From a checkpoint of a small mixture-of-experts model trained on Wikipedia: width 128.
Below are experts of layer 4 (counted from 0) of a mixture-of-experts language model. Rows are named router (the router's row for the expert), down (a neuron's output weights, with its number) and show model dimensions 0-63. Each number is 500 + 25 x the weight over its row's rms, rounded and kept within 0 to 999. Numbers have three digits each.
After each expert's rows: "raises" lists some tokens whose logits its average output raises strongly, later layers aside; "comes before" lists some tokens at least twice as common just after its tokens as in all text. This comes from a sample of Wikipedia text that the model never trained on. Tokens count by the router's weight.

# expert 0
router:517527532448537527503461491475469475476502503530533473516485526435481526484554535467501466497486479530550533523467476513481511520496488456474484492452463490523524517452495499530514521497486472
down0:482499469529492527480496450499451459515449515477473515530489507479504470502529509530507500530489461514498494520549472503434504491558488517521522479465486488489515520528490465531524461490500475
down1:487511465475516499528491478501463522481522539464504510478458460488488492492479488529483511477531498484505520495538476511488495485545554501497498542514499443491504514532473509527450492492532471
down2:499456451520514462534512472462524487524464513493529497494497494489539483483534488472471503512484519507492527498510459539525530507531478476499547539500538482494466500536489476489516440446479519
down3:527505470503494491479467542491536481486483467506478508500490501504507503490517545483482495490541509526538506526474473476524539410440481481537454513506523519487505510504582529466512479467507500
down4:470508463496526484503489460528505499494474476509469503532513508514496507495493507475474489487488486496496515538475530470507497475476486475522546574457526535510483503499509511516489468553518515
down5:494503490464494455490553491475499539532461537451486487450503498495467519517508487504506458491498475528489525533497482521526520478486488489490502517499469459438512531491535518460494487499526487
down6:498517468492479473455535508510542529511488510519497512499495551496490506465479502510470498466483511508465508532486497525503481516487481496457496472482467506476493537485442490531529527559478481
raises: "the ", "their ", "a ", "its ", "an ", "this "
comes before: "the ", "a ", "his ", "their ", "an ", "its "

# expert 11
router:493489489509502499446473511503512490481563525458490523508478504501450502488517537487530503507492488508491471507464498484474541502490505480468532485507519506513540541508521511519515500479459467
down0:505502525530496513519511514546475476502458514501507539508471489527491554483524489543503496496521537461539502501530460447521474485474478522503482476496457539502506510492542529533463468441523480
down1:501472476500510473525489523522516487492505483485533489523530517506495565497478513469485481482481500506498554476519564485499511511545489474489476532468503500518508501540512460516521475539495523
down2:502511522495510505489528479503532476568523492532489520518526509545483508504472483448480501490497490508525454499503482484545529512515514477527480537519460514543481505477490487507459508509503530
down3:503520512537515499471493511542460482504458487489476510504480473512500472525503526534470491461510499452516455542488494502532505496474471502521456475522495471500487534493507500443515494526526530
down4:466483526527529516507491473490515495498495516512465483504547507515498535482518471511472450524478442498440543456480503513534508507478462491522494497499490474494482514505486500541464497510490474
down5:499494547500506462511535517483486530525534509523528479475511476482553462530456516474513519508516515526475555542497515503517497540489513526491505466524504480523516486549515499499523464509493543
down6:460456540490477467497494537518503504521496464527556515480530501511495461499516480533536525511516515479519466494486515504492496542497502562479480493506489471455522503496507480472513505503554546
raises: "(", "of ", "and "
comes before: "| ", "|", "(", "and ", "– ", "/ "

# expert 30
router:538491492502530542483492492498502495488515521517509514543476501488534462506497506519464484510532546539514488561475481478506505523470553480495536496484480461514495516505498572538490513458473501
down0:499519495514493436491498467526515510492486482486473513518498504503501495460455514479521441494491505524495472496524563517509476503461499521516497479542534474520495496517449532513535487477529470
down1:490511486499510499498544451468508485496538517491498501491458512548512501512483511520496520509526505449530519515513516467464486490482464545510496487531500482543528515520502513479494486496487494
down2:499517479493521484482501489486479478494500524548489533539533528503477498488511494470479506518506509511500530468542482500525492483517549543510504532528485441498551500463482454533514462501486505
down3:443500467469441511491510524524531502511487511504551520551489525504513490500487511525496529512485537508503477499454495519453506506452503523504507495512541502451436466512536511497508494511480469
down4:502495500489516475500479484486535512510473481544462507490512492494450498474428496544484520521527480500503496515514524500502477532486444504494508478496502507497496490507464516483501494494529495
down5:474503522489522490506456487501463537530527485478498515514520485484495472524526483523525514488523507514550507518496481478524528475535473467468466504507448510541525464487520475486487484519479466
down6:509506497494511478488513477463480483529492563519485483480545534527475551469489476471485511547471438509524472486509471497550478529484497501520525467522524499537508466500504522452481491531507480
raises: ", ", ": ", ". ", "; ", "\n", "'"
comes before: ", ", ". ", "'", "s ", "-", "."

# expert 16
router:504500515487483526450496559513500523513547499483533462514491518496467470499550474505551478530545522488474520573473490552456547518472491492511510478474483528513527491510485459516510492490474538
down0:500486484518462493500524520486510475547508493468508511524511503477506478513478488496536459465491487502498467470533488468543485501546473499530525522476464466513494474454504487520427446487484481
down1:492462501530515541486500489485511494503486518533516515494443477459519475501533566499496483472514459493506524524513478513526508494540496444467469476539464488516500521475472483538484501490510495
down2:498521480533522470455466538468512497525510483525507499457468483464463518505524488496478544511505473484527455486500532459527509489493466509496490512529485496472530545505506492448544472510502529
down3:479482490489522494481498538514496505522554482487491516518550467525510528497521525511503551510500478549508469519476493498501513516514485510490505508497517444479510450500545494456520522529527475
down4:495492475512485541535485508506506517485478492474503460544545481573508497504528543468505491481481544468512449501485447520525514475487497458515519514502487465505481503515501480494500519533493481
down5:525482544462510524492505525540519473524506483535540516478573461514503492507562456477538528493540503466464530499509488481491547501488519463502468521517516479471493505504540524519510505485500534
down6:521588490447470476494494486497534491516494497532511505515513513517460553510470523498528505479470516504492509507508524463525510471467534507485488489482508484514510571518447481497498490490480486
raises: ", ", "\n", ". ", ".", "'", "; "
comes before: ", ", ". ", ".", ") ", "\n", ": "

# expert 22
router:514495507493526506464493488471463511448507516469500450521479536498484450475521484501562493491532526498502550511508474504484527508446509532471523523517512489472502546540502527532502512476506473
down0:502487499495486503497526508476485506478513531502493496465526493468506505530482477479539486498498505474518472489488461517537538472449521519563507510480497480508440459467496500520539574506548489
down1:482488507497488496545498469488516490492486489487433502506455533535485491503461501457515483484490536512510522480477494536540515532507489529493492514525521490482535501462502500525468516477506470
down2:532495491488551502495485495532482510501521483491530536515501504454489532496516473532517479510509501522448449544482532492476499524482566525526508483505502520470489509499513496477497504499535581
down3:539518533517552500509516517524504526476492457582509528531517509535490506526468530485471482476495495510517530547503485508477479522525513447489433489504547543489495480492495499472494493461475551
down4:474540457497492481486525492509499465534534482494540500524504492450524499491518512519521506487510512499483540535527489492487498514505515490460481515531475507513508563534523488516496504517536514
down5:468453511473521483483515524466506475520472499489434514481495479482490504512500481495502495450505482455498513508485483534488438473495513489477475501500510512501487466532552463467488495463529556
down6:515531443498538488497486538474457471496487539488514481475529532484504492493488469477486497499476508485526459499489503471469547499507494490475493488445483470526531457491511510518497496481477559
raises: "- ", "= ", "History", "Scientific "
comes before: "- ", "\n", "| ", " ", "\n\n", "The "

# expert 13
router:517503492501488477489450476501426488491514484504548497497483529439543483458496533513515478552517479555500487492474483531451527490491512507472528522468529488504520484505468461529536486478486470
down0:510491510534506543516500493468468480538482489479467467492510528472553487517479517497467509501478460500486498440474508489528492514497465518539506449468482489520498455528480480529490491463485529
down1:492469464516528526500462504475494476511494507484492451480479511470495527481521491516497494488537467493492528511500532513460531523479513535506511467512502524494505543537484487514490518497479501
down2:492473572454508492502515518514483526515488516520532501517500465486510550494510570561512502494464511534509440485477491464482462526453495473514514499502497515475500518527511492489508525506479447
down3:484512507504511492491502509460449499493483478498490498518504451534474486448471474526501490517539566462505531455473514522492508479510494535502509506498526504477476487507502488516476462485496527
down4:485460525487483497531537487543508513475464514494487451515543480501520512505522493495530510528477530499490525489489503491477498557498483453490506531473525532543471537528534542520521496475497494
down5:488482515514536493562490504443504531515492459490464492503510524497548430494486529518512492507534510491457552519507559509493494467474475470504500505505488493451508523516472502500533460506487515
down6:469516477476527538485467531507511528500467506447484500477504503513504509489469482504531516512504454513527529492485481481470524492481482479470513482478506455505490462473511487515530486480494523
raises: "of ", "and ", "for ", "on ", "in ", "from "
comes before: "of ", "in ", "and ", "to ", "(", "for "

# expert 17
router:557533495479526503504503487512494529465522528465470470537448510486517475499543491481490508510497484521516491499486486493498486522522517496460528539479563504494515498490465523521519486481492529
down0:504505511515464510516488511469486495489501520545562501469477477540490522502493440519490506519519560510497518480503472505512459496458513535563466516490466490487483508476521531517547497520525471
down1:453513525522491474534495473467520476491488485496551521465554493513525528534525543492488502483538471516494506485499470486533518546506565488517496497545432496527508525520526444501465522526503497
down2:481448535472499531495459500501486558516487474487524544476478491474494479493479529466543492537509542505468500495516559531492550439504497514488473487511484457506502519537475491511466505512500509
down3:494513544486539489524494515493470489486501485507475474550433492486471490493533536483487516534541523489497525469480494519519517504510514548488498476514512495482500480536498509521465584493521492
down4:490522448493477502519519543506521522471513468521501466492492498485449504542506505513483485490481494525511478519517520497523504492490501468497528526536520472479525465507497511473509516555520495
down5:514524533511498462500539494479503545483436552477512438513496475507513497507517520491491503520494499507542526510529521474531517489478507486470527468493499522501525540545491462508486506506489507
down6:461515528489478497500508491519546539537501487519481530518526521471517482476501534513489507462525520520487502501537538493468504493461531515472538470459514514501520506513533497502529491507483470
raises: "a ", "the ", "him ", "an ", "up ", "it"
comes before: "to ", "the ", "in ", "by ", "a ", "for "

# expert 19
router:544526534493510498499472529547484525492507521509515529520493522493521468493493525488539452488509478522517510494459480507464524513468521478506533498469520503487517468509492508493505545480471463
down0:536501467508478467475491505501513504540530490502551484496489535503479475475521493511507490499491509497493504532507479477457548533513521520482536494462518516538531505514466526542483545505474522
down1:534499566501491541482484540473522475510479536456552509492490529492463527484531507503462488523520527512476450449478520497525486462545517510476476460546458514503492490496516494483485554506481475
down2:507490484477474476488513503543453529503465475492494519457539505482484517513520501561507522542537458513488505487494509494501486515502453464511563479490557521516510483501499520527522506477510495
down3:524503538441536476497486465457512473471487532524528519475477505511535491515493500488491522534504550498527490483509504528555501483498521528460485485508482506536536489473502500527531498542489478
down4:500521507534499518452474554494500465485472459524502481494501492464473511510487494526485482495513530492529519496499415499490500482535465505501472481484503492523488540529488447483463489481519500
down5:508497473484520517486518513483502542534477499492500465491531484497498501497501460506482501496485513503504492519467510517498466450519504507496515456462519483470491478528465480494487518528486565
down6:529487451470495472511543496493527511557496515481512543516516519484462529438472499510500446475502478460488482530485476487471522498539561531460507547531477489513534501463500511514457459483501486
raises: "(", "| ", "U"
comes before: "of ", "(", "and ", "in ", "was ", "for "

# expert 15
router:540537551493505512475485491489487468473533528468510498570483500487494480521495520506504488488508500507500523604485512484489518523516528483502502500493503502471504516497510514479515459468459482
down0:497462503490538505479498496472502496511518500472454523488491546510516484540506507499476555498494525524541553532546495503488523448524524494492498516462534483524533492505457548560494518508443517
down1:498493537531474534489475494529485494520557505467502497491560502488534482502467440473480562454493545491487538503515537496492517532501477522509496518498522493477484471480528518482489552475498483
down2:486461520508520525511485498484467562504518483468465501513484487463541468545510491535531493521511475475488526467506536510464469485507455495518539507501520509522480466487541508501492493487423503
down3:509469503524461510499511478515521506531549463496504466473505500447501519492502479501498511475457490512480486500510496493499477571505555500500496510450510537513504516453541518490491517490500494
down4:520536512526484505524510493467504504513473483552551534483455499502499521503504521506469506504504483485499536477522493521481514530494508542510512475525498513472511546456530500492495449523483474
down5:511489520525540549468503471484481513503511505482458505522517496525516483501512551491507493476512480500470571477473548511431517460470503486505515517510487486506515525487500466494487515498560486
down6:521497543536504464461527531538506494481529516479524494487500528515496476559505451498488545481513468460545509485559461498517526469482527503501518492457501484512516538515524494501495483541502457
raises: ": ", "; ", ", ", ".", ":", ". "
comes before: ", ", ". ", "s ", ".", "ed ", ": "

# expert 31
router:518502519481502523484496500507485489466516475512506516503467539450472507489502465532544462500544506536517530538477452500449491538493530463469494501472484459540523481496494533573495522466458454
down0:499504450545541546492503502472480505491500501471511519544473492470505491506520511510468498501541477482512490548547506511486471459498487468485512516548495470533486477474504468533455504533502479
down1:519490483512497533483457496532477518541504488488451468502519506495559471528522518495514507494522505510493505497491509508502503524488478487521517484479505486479500498507518424503564534458499483
down2:473506501508474403474476522497497506490512496477488498520527501524497511496486507484468501472522492530492490472502509485476487468477466479537470532550508462478479524518548520463505492469507505
down3:486467513514492541490485448461526533503517504490511535510485528510498474519487536501454471483522547456551483513477507519463593474519552517479452519483466500505513510519474503493502517538490494
down4:495465487514499526526466501520501529483543534464494502473466482474521526520534486533480472519492543521471462496481512490467490470508485502503465454499486449469489508502530455461505476497524503
down5:464508518486494476521512461521484507482458549535532477515525542575524524503506459486486498473481542486542526472462503499495515483529483518525504480468479519494530495459482536505509521494476493
down6:514529490460548520496547487478493470460536512530481496525515507501524497525471499507509500522482508454511527500524479534470480507483490497527499514470540510483475473479489535524469455488500505
raises: "\n", "\n\n", ":", ", ", ". ", "."
comes before: "\n", "\n\n", ", ", ". ", "the ", "–"